From a checkpoint of a small mixture-of-experts model trained on Wikipedia.
Size: 11 layers, width 256, vocabulary 29924, 37.7M parameters.
Training: a variant of Adam for the experts, 8247 steps.
Below are experts of layer 5 (counted from 0) of a mixture-of-experts language model. Rows are named router (the router's row for the expert), gate (a neuron's input weights, with its number), up (a neuron's input weights, with its number) and show model dimensions 0-255. Each number is 128 + 24 x the weight over its row's rms, rounded and kept within 0 to 255.
Before each expert's rows: "gets" lists some tokens that make up at least twice as much of what it gets as of all text. This comes from a sample of Wikipedia text that the model never trained on. Tokens count by the router's weight.

# expert 0
gets: ".", "1", " that", " as", " \"", " and"
router [104 140 121  91 163 148 110 115 143 100 126 160 119 172 128 143 103  89 171 156 112 159 108 148 113 147 122 149 126 130  88 112 115  79  75 140  90 145 131 178  82 163 140 110 125  82 156 127  98 169 131 114 107 148 110 142 112 113 157  90 116 136 199 158 138 125  75 138 107 179  88 103 127 108 156 155 113  78 110 127 113 140 113 127 147 135 127  95 134 126 157 153  73 165 125 169 146 150 129  96 123 120 161 123 120 124 137 116  94 128 104 162 138 124 170 171 152  77 140 125 132 112 138 103 137 168 123 148 138 111 140 113 106 140 156  95  96 123 117 125 132 150 166 170  83 144  96 101  98 109 111 149 153 115 116 146 131 101 156 122 151 138 123  98 152  94 166 103 108 180 142 135 164 161 116  96 115 179 141 169 149 161 142  91 147 116 104 100 128 119 102 155 110 114 106 123 134 132 146 156 145 138 116 102 122 136 137 114 142 127 120 110 139 126 120 116 145 128 119  95 160 108 126 157 151 115 104 123 138 163 119 151 133 106 139  98 125 129 113 137 122 155 125 133 124  71 118 117 133 137 120 139 117  93 137 100]
gate4 [135 127 141 113 175 124 156 157 168 128 130 126 121 141 124 137 130 136 111 139 167 139 178 127 107 110 104 127 103 142  81 127 165 114 117 124 131 161  62  79 148 124  98 124 131 147 127  70 135 135 139 185 125 115 174  54 133 156 140 128 123  76 150 119 106 141 134 129  73  74  94 130 120  96 116 148  93 114 157 118 142 140 139 117 109 141 129 127 129 113  92 133 112 126 100 129 129 121 102 154 120 175 132  99 123 109 135 181 104 121  80 145 110 104 165 143 164 116 109 113 137 166 153 135 153 116 178 150 150 115 139 140 129 144 119 142 152 112 171 120 134 130  93 121  96 119  81 129 136 137 107 108 122 131 155 141 129  76 145 127 155 109 114  78 115 127 139 150 149 121 115 155 129  93 150 120 168 115 151 121 115 137 137  89 126 119 122  85  99 129 145 112 160 157 143 169 140 121 164  92 118 123 100 119 125 116 151 174 160 142 158 133 128  89 142 100 115 167 124 125 159 104 100 145  97 167 162 122 129 109 108 110 145 109 127 117  95 132 153 110  98 109 134 109 133  91 130 102 110 132 128 172  93 136 176 127]
up4 [141 138 117 154 122 111 152 163 134 153 134 133 135 134 171  83  96 164  95 103 161 126 134 111 143 108 176 162 104 162 140 115 137  91 184 120 139 130  97 134 119 130 122 146 143 114 149 160 131  92 122 122 120 117 190 164 115 170 107 119 136 130  50 147 100 129  95 143 150 145 127 141 148 108 144 138 136 125 139 100 138 118  90  85 141 159 119 117 136 131  97 129 186 103  95 122 118 133 127  87  96 155 112 132 103  79 144 125 127 149 132 124  94 144 120  79 118 159  94 129 168  99 149 108 143 139 116  99 139 137 121 148 145 142  97 145 158 123 155 116 121  99  84 111 121 148 141 129 156 104 124 104 133 120 125 104  79 166 111 114 135 133 133 112  86 140 142 182 127 137 148 138  91 132 116  99  74 115 136 133 118 178 130 144 113 160 117 162 110 158 147 115 187 145 150 169 121 114  67  93 122 115 130 121 113  92 116 126  81  98 161 106 116 136 120  97 127 124 110 145 168 134 107 136 115 143 131 136 153 102 145 105 120 128 128 180 152 139 127 134 115  74 105 106 133 128 113  93 123 127  90 147 118 103 131 131]

# expert 6
gets: " |", "'", "s", " the", "a", "i"
router [122 133 133 150 138  99  76 112 134 134 156 145 139 139 198 134 135 122 152 126 133 139 101 111 129 145  90 159 114 133 114 140 115 174 152 125 103 128 130  99 101 143 108 127 102 161  91 130 137 118 160 157 147 168 142 125 178 188 131 115  93 125 139 113 110 128 143  91 116 131 165 150  96 126 134 118 114 163 111 113  99 156  87 148 118 163  82  88 122 158 161 116 172 112 114 103  97 121 100 138 121 150 112 129 145 146 142 151 110 120 134 137 126 102 102  99  96 143  99 116  97 126 150  96  95 153 127 114  94 144  89  96 159 114  96 105 141 132 155 120 103 115  95 120 123 150 162 146 156 172 156 138 117  93 134 116 134 109 138 107 128 142 173 180 121 149  89 130 129 140 123  85 129 132 129 136 130 145 162  89 141  57 150  78 112 154 165 138 133 104 118 100  89 158 100 126 115 151  68  92 162 157 113 129 101 140 121 109 145 113 118 147 127 132 115 105 112 134 119 157 128  87 136 147 136 155 162 109 137 144 130 156 111 145 199  98 107 127 128 117 113 140 126 136 100 169 132 148 105 103 128 149 130 154  98 113]
gate3 [130 105 102 103  94  91 111 145 133 130 155 156 127  89 143 121 120 131 167 111 124 117 151  90 127  94  94 147 142 136 164 128  84 142 152 129 179 133 122 102 143 118  92 182 112 150 108 104 195  86 187 152 146 118 138 131 127 181 120 117 142 120  92 159 153 111 139 164 162 140 130 149 160 107 137 137 113 169 141 123 145 171 129 114 113 121 174 132 114 144 159 119 144 128  98 141 153  98 139 146 120 125  68 154 144 128 144  98 169 127 159 121 148 133 135 137 118 142 142 138 105 136 138 121 113 118 126 104 135 130 112 181 121 138 125 132 119 149 154 131 147 102 115 107 166 155  99 123 149 113 144 117  97 153 130 144 143 137 122 138 165  68 149 151  84 118 123 135 157 150 144 200 106 122 124  96 133 107 129  94  89  93 139  67  97 137 110 182 123  98 138 146 165 107 115 160 137 152 130 103 123 118  89 126 132  86 127 142 169 102 130 145 138 119 127  93 136 147 117 122 132 127 135  82  93 103  76 126  92 147 101 121 111 127 123 138 120 163 120 129 103 110 107 156 121 123 128 131 111 150  86 169 128 151 136 113]
up3 [138 102 113  68 164 136 169 113 117 108 107 141 133 200 143 135 153 119 143 110 126 150 172 155 147 143 137 129  87 112  85 102 163 103 119 136 127 107 111 157 131 128 163  81 152 113 130 121 139 121 122 117 103 155 160 151 134 109 110 129 128  97 159 105 128 134  88 126  80 135 119 114  99 114 172 125 121 115 100 131 110 146 138 153 124 105  95 143 161 147 110 130  96 168 163 151 130 100 137 104 147 115 137  98  99 145  84 134 144 113 147  90  90 168 117 149 142 130 135 114 173 138 101 145 151 133 108 150 128 110 169 124  82 170 145 126 105 124  79 114 112 149  87 139 126 109 118 118  97 122 111 141 171 114 114 113 164 131 151  92 128 183 146 131 156 135 142 109 122 138 126  95 135 155 114 124 140 106  96 104 129 154 123 137 125 108 170  84 167 108 142 178 138  92 144 121 105 147 138 157 129 156 141 153 163 151 109 186 121 173 129 126 118 153 101 125 131 159 139  92  94 127  98 175 149 181  85 142 149 126 127 126 113  99 108 114 138 152 137 102 132 147 171 141 170 131 132 130 134 116 124 116 134 129  85 146]

# expert 4
gets: "-", "0", " in", "–", "5", "7"
router [126 114 138 111 111 136 124 157 122 119 114 111 139 148 120  89 114 156 112 107 137 136 194 113 124 147 115 114 174 170 119 112 139 118 160  87 132 168 143  82  93 105 116 137 138 151 107 118 158  68 115 117 172 135 149 117 141 102 154 153 103 143  73 103 140 144 156 126 118  66 154 163 164 122 114 108 112 145 156 118 139 131 101 178 109  85 116 132 140 158  80 113 132  96 129 128 137 106 177 138 145 151 150 111 134 134 152 114 138 109 129 108 125  91 150 115 114 123  93 128 145 121 144 139 136 110 115 105 144 105 136 131 174 129 106 119 136 101 197 152 122 149 117 132 146 136 117 112 155 156 152 137 140 145 157 114 122 130 103 153 161  82  92 110 122  82  85 114 147  71 125 122 154 136 171 138 163 139 123 137 130 129 121 152 119 140 132 142 159 134 167 119 159 100 137  89 121 112 123 106 136 145 196 101 150 102 144 130 107 118 145 154 130 108 118 131 143 141 147 138 130 121 171 138  80 121 160 125 112 170 112  91 122 137 123 171 165 118 111 129 117 120 113 120 162 104 131 141 124  85 157 180 143 190 121 126]
gate3 [115 109 108 146  87 155 141 100 111 139  99 118 147  91 103 146 104 119 148 136 149 152 137 114 119 144  88 126 161 146 184 170 123 121 151 146 143 136 123 154 107  95 141 127 163 149 165 134 110 110 102 119 116 127 127 153  99 163 103 154 151 112 142 141 121 161 136 117 141 100 141 118 127 140 134 103 181 144 129 201 120 110 122 167 150 107 143 122 111 132 140 122 134 113 119 148 135 112 149 173 155 134 146 119 107 124 131 104 129 133 130 145  85 129 173 114 133 164 133  98 138 139  89 142 130 121 135 169 129 140 157 151 140 168 125 184 122 156 112 149 100 159 100 127 126 100 135 147 102 108 115  74 118 144  73 138 102 106 170  95  75 176 141 130 117 142 145 115 156 118 126 128 142 142 172 126 116 123 133 109 138 135 161 140 158 126 112 131 122 103 142  91 129 168 165 110 144 114 133 154 123 129 121 159 124 138 174  95 111 123 189 100 113 144 168 160 184 203 123 109 177 136 101 104 138 122 120 101 119 112 103 146 130 129 151  98  84 126 149 168 145 113 151 101 121 128 176 157 133 155 131  93 124 103 141 106]
up3 [135 147 154 151 109 145 125 127 120 136  95 124  92 130 119 106 152 124 161 100 146 136 131  92 116 140 117 112 146 170  78 141 181 170 139 192 102 150 119 132  90  98 121 155 111 108 166 125 136 162 139 184 144 146 128 162 137 115 138 112 151 122 151 125 125 110 114 139 135 141 176  97 137  67 160 102 132  96 124 124 120 110 140  93 141 148 102 125 115 137 143 161  87 165 136 123 140 106 127 130 119 173 160 149 164 113 127 123 148 143 134  89 163 116 148 105 159 111 137 137 143 141 181 140  76 133 136 112 177 114 116 143 126 146 123 119 142 161 100  91 121 115 125 114 115 159  91 120 123 116 127  63 169 124 110 136 104 119 119 141 139 131 103 135 137 126 141 130 107 128 109 148 102 126 157 105 112 118 106 111 100 132 113 111 163 122 139 173 141 142 134 134 175 144  98  99 136 134 100 142 152 139 142 110 136 104 125 128 136 107  51 139 104 172 120  83 128  91 135 146 117 124 111 143 122 170 136  91 106 112 160 126  64 128 141 168 115 106 132 114 144 112 131 148 148  98 160 127 181  72 113 124 127 142  89 166]

# expert 9
gets: "2", "|", "1", "-", "3", "="
router [120 118 109 122 139 169 121 101 120 144 134 140 103 134 130 154 136 110  88 160 131 151 142 122 140 162 103 151 137 139 191 125  96 132 110 111 111 143 137 111 101  90 127  96 140  83 148 131 100 160 103 130 123 103 158 128 128 153  95  98 112 122 172 121 138 151 120 161  92 128 132  83 126 125 140 127 132 111 120 131 141 129 125 137 144 150 216 123 150 121 153 146 120 149 124 133 136 142 107 196 156 120 174  99 105 108 134 148 120 121 112 125 125 151 182 168 121 120 107 164 117 142 108 128 162 150 134 126 122 107 163 118 147 150 114 142  86 110 119 162 114 141 122 121  83 110 123 113 125 125 108  97 107 114  76 166 142 137 133 105  52 132 148 103 130 122 114 108  72  97 135 116 136 141 139 170 138 124 110 153 111 157 118 126 155  99 175  96 100 139  78 150 116 143 113  87 121 124 166 128 114  93 104 164 147 116 115 129 151 166 152  98 126 130 129 138 158 134 109  92 151 186 117 186 151 136  89 128 147  95 128  86 105 127 140 141 114 116 142 151 146  96 151 134 138  87 155  85 146 116 118  95 119 143 121 143]
gate3 [129 158  82 112 107 122 157 101 112 143  94 131 140 112 172 157 146 154 117 143 142 127 115  93  89 102 122 123 110 152 161 140  95 151  83 121 127 195  91 106 143 147 147 170 164  95 124 123 106 114 192 125 144 176 148 143 132 146 124 143 122  88 146 163 145 120 136 167 150 140 127 113 141 156 145 108 126 102 100 170 117 154 144 141 159 159 151 166 137  97 115 142 121 124 121 115 109 136 169 141 142 107 117 112  95 162 161 141 134 106 122 112 149 115 139 194 144 108 171 118 156 157  86 185 153  89  97 145 144 141 154 144 124 103 136 140 157 145 165 159 102 170 125 101 143 116 158 103 109 132 116 148 157 135 112  95 135 133 132 120 136 143  96 107 142 139 115 113 128 131 131 136 148 124 106 120 136 101  95 119 130  90 108 143 117 133 142 161 114 118 118 113 133  92 149 132 153 142 140 191 136 125  91 146 112 107 175 111 162 108 111  97 113 105 169 163 113  89 143  78 114 110 110 119 146 104 110 134 170 135 130 137 117 150 102 104 116 152 160 111 122 132 104 127 154 106 117 110  79 165 108 160 111 137 140 149]
up3 [145  91 137 108  93 145 118 149  91 108 149 114 133  97 100 117 158 109 129 119 173 110 145  92 114 108 126 103 137 123  90 120 181 116 115 150 149 134 143 116  83 152 141 105 107 138 113 143 143 160 114 140 152 108 120 149 111 135 142 149 167 108 147 143  96 164 128 133  81 128 136 135 119 141 137 156 166 157  75 103 136 127 114 147 112 155 122  69 152 150 155 118 144 139  86 134 124 130  87 124 107 117 119 149 127 122 100 177  93 154 178  66 170 112 129 147 168 144  83 161 109 117 148 106 123 163 134 108 162 125 120 160 156 163 159 132 136 176 111 123 117  99 123 131  98 142 131 140 128  77 112 155 126 130 122 151 105 142 149 115 159 169 109 103 105  89 182 145 115 128 117 157 146 152 115 109 126 142 150 117 111  94 109 116 151 140 101 153  94 118 167 127 103 137 144 152 156 125 100 152 104 138 127 137 148 145 125 130 121 132 131 155 145  83 118  93 143 137  86 159 103  91 116 127 171 136 146 108 165  94 154 149 128 104 130 133 121 136 124 139 120 194 133 132 116  97 131 137  91 118 109  80 123  87 169 149]